{
  "d_model": 128,
  "d_expert": 96,
  "lr_router": 0.00185,
  "norm_place": "pre",
  "norm_eps": 1e-06,
  "qk_norm": false,
  "tie_embeddings": false,
  "parallel_block": false,
  "lr": 0.00314,
  "beta1": 0.9,
  "warmup_steps": 333,
  "decay_fraction": 0.701
}
Below are experts of layer 3 (counted from 0) of a mixture-of-experts language model. Rows are named router (the router's row for the expert), gate (a neuron's input weights, with its number), up (a neuron's input weights, with its number), down (a neuron's output weights, with its number) and show model dimensions 0-127. Each number is 128 + 24 x the weight over its row's rms, rounded and kept within 0 to 255. Numbers have three digits each.
After each expert's rows: "gets" lists some tokens that make up at least twice as much of what it gets as of all text; "comes before" lists some tokens at least twice as common just after its tokens as in all text. This comes from a sample of Wikipedia text that the model never trained on. Tokens count by the router's weight.

# expert 12
router:128157088091164123125144146132109129086101123159123111127145149119142094139162125085124119154144143119151139082119093160103172101136125129110129160153117117115103159145141079145153119140135106108165139112114082110135163114151142128149104100101075098123105159154135121099085129125184165132167124084132088158122163126144112150101131127120113154110116155120158172108142151144158141136111
gate10:111136163136152107112132129126162136121118088123098112120132178133140136089085117123113128130137151140146121125085128139132112153105140144084085137142131133156125140133145133104128137140165118137131162071165127171155140163169138071091138110105148129142167094079117172103171125156104078168116107134112080131151108154139154126109123111116155171118120138116075137159124147130134122131160
up10:128128132097094136120138099097145135115148146137092109135126134167119134076134120155167111132095125139165120140116111069144155145072134092189131117153128100173153106082166165120117155138123101128122107127149106136167126110114115103105109136118200187100084099160134145137158115149130119131144120112090131140129123138130108118133162131143139130126117138120092144075146162110138121148138
down10:141157096092071105114135147136110102166150135166158157120173140105132109123129122137187082137098130100109136157192105131091160104144125107114117132097134129104169093121138117128146163140094122167120103119142125117082111118121159073143104115070094161115104108146147163116132111130101164142141145155118171117121111135132127110180118135116132145137115122129108137111098127136152130123108
gate11:112144154123139151137080132149103098103127146142103133102114140107113117154089127104101160117094151132117137132127094159053148139097100156123143151107120109070122135126123104113120126051116155158107129177074134130132127098127129108147135137145085083113150152133133094142116142127119103144152125150150135145152115142088130162107115135142075128123120165114177133166152140123140127141165
up11:200118123160137125150111121128136117122112160162129136133144125108147124141147155107122128117135101127112160124137128134168106140102170016095147146115142118130124130174136117116117141108186158157131133144099133158120140128158116154155105104113127136153117161148130111192132119124156119107152116122196144096116110127096077160129142140122129102119163140117149126130139113116117117127164
down11:142119134157079090151125105113110158145122146112159123096118143140153123082121151127101107109186073127132076176123131104136138133179119193103117120117133157116079099121115082125112159142092115145089137108108127092134135134142132123130133167102104129143133120130132137107108167132149170144140111100148137154176131091154119134120127132125138129118139118094156175148118172120170134123109
gate12:133158099128150136140131129136126151133166120134112128070154122135120110126089098170127121120114118151157121133128127151095142176174124087109116143115111168116156109135146135137126056064156091154120146137109133068134143131129180098129147131178113096120121138175115117117093141153162108160107121119089096114131103135151141119137150136136089158139162131162087138138133127092137114121126
up12:178115118117117103150118050164123114126118101155123129102114086130154131169123141111129064121131149094122154132135128114118111159130135159168147143150141140142160152145139144149088132143091176089119137101136166130168139157105159136154141097128094142137123110125140142146127159118116145120101132122134112101077135098129101179111071116104129122118160109141140108152120099132114102082156
down12:123123083122103122137135138107127126157116186149123154164170123157095130168125115097130154105152129120152101123084147068120107122143107141132166151161120135121127099127117104144150148128109107126148094168153134116166143118163128132162110089142144124173169140180097121140111166126157121123109140116185094165130173156145147115129147110129170085109126127076130137134152140152140117120134
gets: ",", " from", " with", ";", " and", " between"
comes before: " and", " the", " which", " a", " but", " he"

# expert 15
router:106184106148133146137151143134162109126095154106129096126137173114145124122137126111138098145163140101166159090121113140086131103123109127126094149152157116111151154142195080147131123147116104121138140127123083145137132110126103108146121095124126128084087113119085123116144108155137148160149083121148082143114144129161131150116141127096119161109101161154164168084103160141162168116135
gate15:137163106127130100118119127106148062057142109116139142138124106099119176088089142170076118148097121106113119135105104158074127143130127116088139153151153116096169128112136133189144133119115105108134144131139129158147146119143133123161143109138140136139130151114168156116150130167127089129149084135160085101122156136137148135165133133107080140130087129127120109129133122141154120084148
up15:158143119119141168152120140124092103180130126113145114119123102115145126159137101112104117137143084095106128150123087172145108176168123151151168148143109126168123143154160141118125136118120154110084085127108143113109158125163116195105114129133153114153107095162133117091117110135128157128100172125137149167155112123077170132142120123154122157080177117128145128138121132114112133108092
down15:151153150116128067081171122130128146110169114143130135119187071147143104147151143130116157128131173115144129152140127152119161108104109129098159105102134141116141099106100123135114146146148154125103108078135138103131154145190087048128094132103125119141124084114156134145126128130141141106124139156134111156119156114121115089126159131130123177113139114124125155089147107147151127092128
gate16:112130116129114118110152146137136132084141129134103173139133101116126137158177118120118096139153122096170091130102137101087171079133142078116088156136143133156164110148123125125080143129109156134134111126154136131166141153096160179128142159119135089150125104095155127107154120165138105108141139143133137100127173112144143146074146147133091140089102112142092169095129171114121107141148
up16:153133086113139103158152109140126138051147138131097185147127104118158120108127146061131076169146141142160131143146160130114144140092121101068108128087122093119176121181120139151172116152099138142106156106109122125131142101101120126124155115128122171104114174113138108113132124128163098137142106113161127132083127157118112120098108129127110121120122132127101107115130147123161144118152
down16:143121163116150140126113151124151100138100126091095081158145109136115149091106096106111127165165088116154122085089151080102159162136102114109105125139125088143154176125131124162112129130137169118119173091100145176099069154121138100134156173131151176134113106176131110169128122106120113118125129135109135110126129081101128124134115133127091126155153126121141157129102125131148111137118
gate17:146153087124109121103084123131193100124104135120149169137168140115140136127147111111086112144146158093094115125138126165134133076154114115069101143127172152107133110128116128142154147145129104138133132146127143160117121140150097120150117101130100104158138109119164180132101137155116112189104093139161119115089117128149137112131134120073080178146101131148095139115125115129153138108107
up17:145119143142141122170124110128110115136126164114113179131087151142099104149132123161145147111127101127098126168125151119143141155175145139161122136136120127154139167163102084125161156115089137131138120118077145091121155057178148175121098099134126117150096162110116100104145108113122157125122143123127136150132120090126097136134124133141128065146156097111167123098178125094107128116114
down17:149132107115130147144113133125107131138129108139097110134139090101099103113115148105101118110093141112145086158074166151150150119155095118126106110089128134142081086065142159122119131146102151147104095130097116125119137149119111125109148152082120139099128185143142105146114104151149096096125125115145099120107125147129111102132127130116170175101132147128065142121093140081114117110189
gets: " |", "\n\n", "\n", " \"", " was", ")"
comes before: "  ", "=", "-", "\n", "|", "The"

# expert 13
router:076164151154139101118172145150111124096104145130141117133112136163078127108174126107133148128139142148149131085119134124122173113140096110123138154172117114133107120126160092119134132135100107165136104117124120136138151100120084134108110130129100093152104138152110102097137113140130191108163115025131097142153162123130109117105131130118142150108151115140124175098124152134102146157124
gate5:084130082135131147134116128133152134146093128122104150130103139103152095116103136094161156166144111123155115123105142108144117135134106149147124134126148120148155150093142128099128142085160123108141156110155090174196124132136156131152142114096118165158116147102105120118146072078125122157136114116114136154145129134138114147094045103139106128126129117090130162143132113125098061140153
up5:146123074098120131175136135118134165114133131123137141103145099066145115186143090146129087130117092180091105132135158134127100120118116113121102140131145107108201110187125111125131102132110087122175149175099138129111154106125097154088119156129105124150137111151109128114123148108132114130097130119145127108093150139088114117102129103128131092135142118148150143129101124128153156132074
down5:098135110109135143162127175172118102132110089098089109091114125125112161102141087158167134106122118139118143175119147107117127098150130141157143108157130141090114123174141089079144145145138155148112112171135074122134123093085144152123157120108142130112115127108092128126110114127164204148130130151124098141177103140137146108091112128126124105147167104154136099148126135098099130117123
gate6:126148068141162102126133137157129112104067172148089129105166120145108063113117150129134113128152163066148149134117145155120132112154138121135133117141102148142122124121137136124142123152180113113117125086108130083111122155121113129135104149113093083154101140160104132124113107126139105097165138128149137147156178101103152112146059132122161133114098106116117127100106139095154146115106
up6:103133141097141145121158114115140104111133139087105098123138127064120112165165099104127121125094093137134132108133135106106123120149145147097134129175132151138097180132131122122105139144122132130170138129103117109072130106175122157099129167155126148144132083150139118139153136115121097117176128101148147088135169153108130090104110112130102117112161139149123106115136165151141075109053
down6:146129126166119148131070137151126151103149163149101141131121144143097130158162098145115146160170145148115128147083151102119104133188114105090123129140115114111099126119135084164151073143126119148143111109119124127109141125069126130114144167117116140128089158107137100126132113154119151151096116105114135157134163124119138129091136107124165139184102058137140107177127131115083107120127
gate7:092148150136123141106144151136107147119156156190142119131093131152109166121177094109176143115134129095132090111134128133100113114082126120122123137108119140124128111084112146118142144168138080176132138124128113158096116135179127125136128132142089101146139107102096066168108124088139100161140103129126147159128114145098146119126192136121099137146121169116173138106120159136104119094136
up7:129146109150121158122073111126157116103185138120116159152115075122140142105123070108135136117100110181154149109130119135123139131135149091078119128081124098134102153169152160146109153106146164121125105128109110154184135079104144084163129130089116116119147134134130128118150132132135089089146121113119165150121147152124126103156139144138128121127146139097054128109136140099152129134151
down7:154149157093137110127138154134134121112140175139139099109091132125081128138099141082120109116158142106181149111121144089143104155124092141125143062124131132097081155158105137125147114158181133137094089143118168087140140139170169117115093096091166151163122130136132154143149102151109166112096117122133098117090155109115113103124131131101156135134158128142136117139168140123113144117131
gets: "=", " of", " and", " for", " in", " ="
comes before: "=", " the", "\n", "\n\n", "See", "The"

# expert 11
router:114159149135143140132135151123108110099088144160152152095135130151171145142131152125147092118119170145156143104066101169085113103094097135121169157133117105119146143124168076118125140138116119113133128096133139103181154126142134088159120109064096103116110162111093102125085134120136154145146106126124116109139147099140107141089107135120114132119116157113156169122158162146141156148159
gate10:097140136130168111099179112134156135110066121127154157135105170184134116152106126076094108165175116129160148132071128135161153125157120105166140117154132143127120120124109142099144076134131124118111168099144137154131091150163112069117135113132139161135141126103106138111139107126138127167096121100141088132143127152163147120111095116127150154157163132157097132094138121146122133115136
up10:140145104098095111131109120119137141108131126133098119139120121100082108056159102182109127117077126103142151106135097162123148111099123104100108133141130103101133127124173136155091109148136124102114112111100119118152133116122115128120095132117163111099087119149166159118158107127134111116180134125124127153127126109085072147168125125123139103087099151114112099062170132122140169106127
down10:135164098091102078072132153109134127113128147150145099163105153070140160105134116122131169136131145127105141136177133159094125100122158128113134118130128127141122099119112103166144154121106127112094149090137110113099158152109164149139121141208125155142125175117158157165125109119170155110162118158171141168152091134141127092146110122135122136134100125133117133128143157120116141091129
gate11:155145176136129154131095165123128089122121097153080143139144145148153148090097131116142129115108139132116123144097133147085104143099082164093153146114133088121146156130146125100065139125122151169101188135104109101130123101157117104156102165134103133121145139122127087175127139110114094131163112138126127135159120128083108147124172107138100129097097167116139144130140178111137136138151
up11:150120124110139129140168142116154159096113126145131114124147135141179087114117140136115143114136141074073153160144129167087101144117136102093144134134163116188127098167123139118116132107183117123096097151114127130076153134106095107098118084132131124147113147095142145144161172072131110106085118101170151142144113156097081125144103120125135112115127138110169141128132123119107137108139
down11:132117142138110109119080113158110176133116167148116130121119162109139118102140117151101118188149144085141084135081107148152115163125092121154134132151120157116109118127111124153099139107107141136133107155118162093154074089157125126134141174139140147125110180133104076139101177156106127112093116131110159179150135131149094119111153128137120140135155152108123153136111179146092142124134
gate12:135155143117138102124131088091125112085182092128145127098170092135162079141125156132148101122108164160119141141131150118113115155139098130131106140102108145146131136138131147168107111086149136096125129134124112076168152137098176146147147154131100127130122194176155135124133139156133109117117127123102094125152120119159120140127104138097102176095171123141166132182119142089143127142133
up12:140106121116122139143126105126121093099169145109171142098153108175145122131126132071178130096133158117143090133142119123122092133124154147117108154133114170118144136150127139167111128084140154131141137120142168169105176176098172145123132089109097162177124140125124159127128147172120155143110141117141151089099101076113122127144091140109122132135150133131134110122122071097133117081134
down12:127114113108134123146125121075130157157145155123089123095114127124119104114171135129128118108099134171112140129105142111184160108144087125147133139080131119115162126197114121128156116110119084141124096155205130120152150097156113139146136125154127123123144146147121088099170160113127112150116132146133180162102170161152115170134104140128126157128134135101124153099123109089125156101108
gets: ".", " (", " in", " &", "{", "_"
comes before: "\n\n", " The", " In", " He", " It", " She"

# expert 9
router:163170120104183128119146137117126117118116132125128076122125111133134118155149126150149156097135187133120149124096101151143107110112111174145087157127110117143142139126143122155174129128135104147122156102133070118110145120162077092131133138112095110140094113120116102118116136158147148123144121099118140127133133125154134115163147137105108088129108160154147140073095171128078170098067
gate17:156161105106150099108134166155132133110114139140182133133122137112123152144160101098134130140168143140094118114130164188103144080153158127106107152160131119101147105124125115068165161108137148153146153150095153149093143131171151115138085148132104083127153150133134173110121102150120084131149108136128144110124124117123078129118142149087112159120116113143104142088141113144118164129085
up17:120114145105134149111158138156109115128151152156135148123106097199086182136146157133108133108152127135165088144125125141127106094106181175122133131131120114142132153136113094136186139076154091175135160109109113148066151148147147136107110127137133109175123142088138116108115104131121162146123147114138136164148113121141123130125116140147129073136102114096119117122160166098117134131091
down17:138113145117140144143095176098131152143105124137124105097129094107127125174115109111113091109119120085083090118116128101171165086105114101107122106149138140138093127104128158112125105158189118116109114158109118141151100143075133159157131120149117098121111088172112090113145115113115071078113110108090108111146121102145139146151138152123149134128140100119100138121114124130106189146109
gate18:118130137110115139152129184133120160119162135139158141163135133173151149072161134093178122100160083084141149147131127125110136096132131153132126143089122138127083108170135104139137083127152107135159118100120116140132104143150102133111088126132098175143098142101118129192125095124114132171135112124139116139088117086141139144124109116118116137136142164184143149106141089112112091100141
up18:151139125156143147129149134128110124112132123140141124159176126122165101164181181117167110134118120115133141129147110147120093154105112096121163118121136107094111137162158121156128123113170150110120130141155137134103179129174122155154138134118124129095096127168094112127080133139149154102157130096118154109148110211184143095093134133129120110164130161120109110140141106138115084125094
down18:112081124074101140148087160151143114123164171140083087188126131145103118154136094120124114127132104152145126117113127108165152113133114158101133136080121129112112132080136135109115116146079114162126134083132153117135160142099132167145107157112122155068149143133120099146113114125136116135160103120144125124098150164140109092130165127117111140130140144167102128124114121115158078070139
gate19:135121108147150148182137122130108111132146116112126078172138121122124100111114119104140155144143130147076105123150117088116108127157079168115121146129122118144131125111150106105160092105167158103083117113144122086136153172120141183107135116129107097120088088189101100146116173148118143110169145091098161163117111121137127140140106148125168147117099128112173144145152131131122135111105
up19:157130133118119134100095113143119084129067141113126151166151137130151138136093121103137136144146120144139118103131151135138155124137113157131092131113134132134141166089095108189128110129099088132172115149141122107153140133079176128120113101125108157120086173107172145106078120130148090105120119180118176129129140096141123098117123140139131104133136167125189136133113104151142159148175
down19:104126068126148143170169129117144090151129092140097158086110113116127140160166116150086102133162116143110072121064102106154113121152102133129140129107133104099119103174116100123104093167167140137141105128087116138127098098093113129122122119129098097130145091132096123134144174117108152115112132116147163188123123093154128146128147132137139106125169128116135138148105144093129150134112
gets: "-", "|", " as", " into", " out", " up"
comes before: "-", "|", "  ", " a", "up", " \""

# expert 6
router:098165141160157114131165157110121119060151124125099132122174115102132128099128094132136118118106131123145125074100108145093161135184131138100102170110125116142132125145172128144161120135114109111119132142111114103152118120161122143142144127131086114108132117171143113108136134130196167109146106066123135129107127123173143154148116133097072146111104123151126182143167118110136147112129
gate17:112163131133133119136115149180137124134107147084132126125161162094104154116172140146120096160151094128101122122118141118180144080165141111101113130182143124106135119071140097133164159121092126103135127139141107105096140144173096092162101117099108114158116129074130141153121118154132119146117104108155129140087151070148123108097126150104120140154097120146135136106151114089118135120104
up17:133123158150112127129118156124100126126142142149122129074104156148092152146158143123135119138115121133128138129132138102154091172145145131094130115112105123130151137176134141122186174090105162160087162129127099137129152125162137175098077128122122106162145142109177086155077142148142126111109149118109128124116123110112099127117149120153153088156128085140109136137184078091155118114150
down17:132136116084150156157110120115098127142118069143087141146145178111105123101145114105100133086148127138119135173085111108175126147140100124109095112098131109146124115094118115103138123168137155120119117153144147163112173120114100141164117130083158123154128119137163114141125127100135064107108101086094117115150170158130092125139098137146123133145120111149112119130081152096108131077144
gate18:170146103090130111151129139120111148144179090136157128145163123154135140147125119062158193110157120095139155134141126154117129097134137118107105156123104154093075167130108109133094097140171116133144142151097089127194106129119109108121124155144097149183117173129151119109111091107121141148107099120140098131123131134142125166127098109112136152126106114125149136113108104127097100117102
up18:124124135135120149131107143143133117101129137146137086119143175117161131158147177093163137099124075126137090129156132124125094145166151117135126122116131153088104166193134142153132114118121147089170125151136170119093178116182138151145145128105121136115140093152092117132080156157125138110140120099108136100097108183176136127102122161094122133157144142131157134151135105149099140143114
down18:138098155114094175129061140190104119129154209146113119118140133133116104121116123082157153117122126188136107125108153105138117105124136132113140139109131137116125130133145191098141120103089116109124145150128107151157132114101118149105116120128123131118129129109138103114124127094123134165109106103151139168081150143137137109145137124124127081128108125164124117137093153079191142110165
gate19:133135105095141138135093129165123128099106114144103149140156122127114123118159114121108139139161113130075132130164117130085109130181116149106131139105142139120130113111150132155160111116145118111106081121112096103157162134084094120089110084124111110103078096165110102088079152128148181075156111132111160167115135100164109143163097113111136113144119134106145166153146123129131142110092
up19:143118120127127115102109127153113140086105148139168124168149138106119170128080131096124098110126109103127130097127118103148136106148123176139115143148107125110159118096124141130161137117108113096128126167122126132134141144098154132163114091125136212136122145158123172111114157140165135135187151130138174143091123147134154067144118128122158078119124143141157119084125085134127107098170
down19:114138086151109133126136196128154113154166146150135128137140141097114142141149134126109142122096111134111071147105127086175104136125115121127133128103131133082118145146115102102141056122122130122129133093102121140146121107156138145134129149072109107127121087127126076132128152119147173148100140096123131183133126089145094171084106144127129112114138172121137097139101105132168116086100
gets: "'", " 0", "0", "2", "1", "5"
comes before: " |", ".", "–", "%", ";", ")"

# expert 4
router:112163130131159135119119137149113117077099132102142126105143135124163085095177112083147107144163155092156153096112101106100140134142111115123149161116106118119112140099144090145140143134161093139130126091111121138130137100130156107141090139116067126130128139169101128131074109146158159130121109063088100137108119105177153115142112141120101159114102128130121160133103157106142181122133
gate10:097131102156132108122178138158163149117103130143172153131137169166163121130080147131120096163131141139184168105084097093120143108160184114106087114162134148150095128084136136087101096123144088084140112112162080135132115144113100082117111112146152123157120120112097132111123114117115150120121127112153117158137131147145132151135094118122102134096150085142121142109126149119127136138144
up10:117150131128106123112140143129164115089091174139105133059135105149111138102129107148149120124095133161162134123134158110152134151152144102091109124146136139103120169088135183164108115121151057103118175131117088162134121119127069122129119146118157106151113148138114129157117122116140155134124112107142118179151113108101130123145141137137164123142110130145103137074174111092117160125099
down10:115149131139108063109148109113121109098070110137140141164109142143100177095158123106154159138145117137109137092145157182113157099124145172112130090141131141132144104115137147146118146144141152124121093150139109145107123134134154089141137125170100128099102220136132165142076149107128121128106125135108130130133119184106158144140096126137120127117154165145120122148129122108173140121106
gate11:173138122100137127156106188175115148127164136153092162133122111129136130117085129132112106151096191145066137146123103162073132126093078121121126139122129081123117141153146145121133125098120098148120155165100131114111154109159098102139160144151111129124131116150112082111113165110136076104116129140142145141156112120126115141094169148111107147095136163095142138161120124112135136156127
up11:134121127151140160177126160122143119124133137159098142156163127144130113125139188143124128137142158108100148149133176139140118133113113103088170147143137171175125139176144126101097135129163152133139117177136104152108166132106129076143115118118145123179145128091158140158180114098130110138141130113164158091163154128091111117131077122121110145114135124092139132125165141157102082130139
down11:106131130123120128124126145153130177105079099147130117106156127109137146103117123117086120154135137121133115128078120120144108126160102120131124105211111132090115120129123141124079129098089128164150116130074146110123141115147078101118141153107136147098113148130097083112116118121145161144137136118119121166153106110103094115132137127138066122125145125115199170152104159096160165116127
gate12:144156146125153113137106140135106153107168103101113125125146100144157084106135095178069100106078150123128109099120136106085156146136122093137173129085105154101149117146146121114101122139131087129128106131062107088112146107110183140094161111170140125113122128169132137144106156167145113146129108103116109132128101140154138126165121138099137148136145136148134175139111147092155142127120
up12:156108129128135091140125080102114142142139142131149158090144115112186099143122137097109125112141120105144123128125139138146112125115161118141124154128112143104166166166128132198102124111152153118092159127128185115125129177127164170126175093109124194156128145115151161159119166167143122135115130109140097089102105114117102142136125127128168106134127142132159103136112121131116097070129
down12:114126094133112125114116159087138154141133097147120106108122124118119113136130158122117139126134163139134128107099138082160102132150101140146134159135127114149142086167075140086206143118117094141139128132171107121143155087171110154148114119122142118116092094153110097117167145123157125133095136149164131118163135107157156147087100133114196104119160141086115141126135124078118152107136
gets: "s", " |", "ing", "es", ";", "ers"
comes before: " 0", "\n", " of", " and", " in", " to"

# expert 0
router:098159107135131126163183117108156147093124122153099112084133148148147126125145143146167082126124149131151152147093117120115117114136138107139108129190163140158150134122152112134101150144116093118107154154149080139117116131128121095145136094137118123115111156119068119125135085143147145176140114061140087160114122144151156138110100122115142175095132125157123178098125171126144149137132
gate17:117155102100127148149121143149134117105163121127119153142184103108148153091133071132127118147087134083107095113133111174086172111186163080088140143119120145080135082111148127095140138118138089103126134140106131125086098106137120157150104109110085121140140143150143137142130119142141103158142109130176151146101101146116122129148141141103133168177123144170119116131133126116109160120113
up17:118105139130112089095134135132066136136166192106141180119086137157116159135142101117154178094129117117090122147128137118134156121135103164145126121137078107139112144131099109111141139122141122125132160124087090079127141090097169178115120110122120143126123151083141117129078109125118108149114164127128143122114097092120095120131182115127132103147083100088118130127135117124148099126120
down17:137152136120179130157111121106134137169109104172121104119108129103073112128105155131104118183148169101124131085096137122146147109154129176150119105131121125143154121126152130133154151148185183167113114150150103072129112138162090099098106120133134098104132137158135137160125056109083109121143126116117102136135098106164113124132151127136158140138131166109132103121114153119135142133146
gate18:152136108131134090157138092114160135143142118122168097117156166134155119138115114107088139125168130122124140129114165112087137115132127144104088160141150159124120119102100112122091094151135129114151133137100079134174100115136122114121128105146117148155092186087151129120112093122126108126111102130102113146085111087132122206133080120117082136116109162170114123137132099164108101114151
up18:090146097138116144123147155215133150094119107137148128099156174123115140111141140130178098154117126148159148123142140151182119118153181098126131124113144127141140149178159131146121128097158095101111161159132136119090154156160155164143119112108156139125134136142089137128093151111142170123118123108114112113141089149152121110085103122112136113117138136126084104106118127169141116143078
down18:122111116093125159130058124158128126133178128152082106154182156167141116114176110100102132134099117140111143131098105080130124117127119136136125141106136161108124135097141138120127131108144149146168134151146134124124074113094070119149090145075135121087153155112131116122110151052134135146111116098132113133099153117151118109136174115119121116140157106151113123127128139145131177111142
gate19:114140106146137153149135141151109078120136181152107115112126130131111137160160172127151096158151101123111112174144108102103153101171120138130152151166119135101156143088149136110159142147161142114093102117121091115125133141175173152126135106115132126141132139117104113139073126140143155145156129078117124183145099062145104127116127140130141112092150129148148133137104139139111165105072
up19:139126166109121140108134137155109145126089140098152132131163105096137134145109127163151095114156102058122107078120127125127129084139097119123098130117092126184173135097120134157121156114165159120139071134121126117152119135103140117137120151097166126132112111126155144097089135139162111122184152141091130135171148139120101075154099135121119111180132145167148112127105109100144134134141
down19:087132100125124143093143152098134111132129123104136109102121078140126119172132111120116113104210139116152087107083118102112113106124082102135131136121141139106117102141138112152123086116144119162154130099123087098118116122142089096111143116140138053132132098129129125144147165081115095131141137121146119127139136072135123160138100138156135105137162150158135126185093153134163153142115
gets: ":", "-", "\n", "|", ")", " ("
comes before: ":", "-", " •", "N", " Pu", " 1"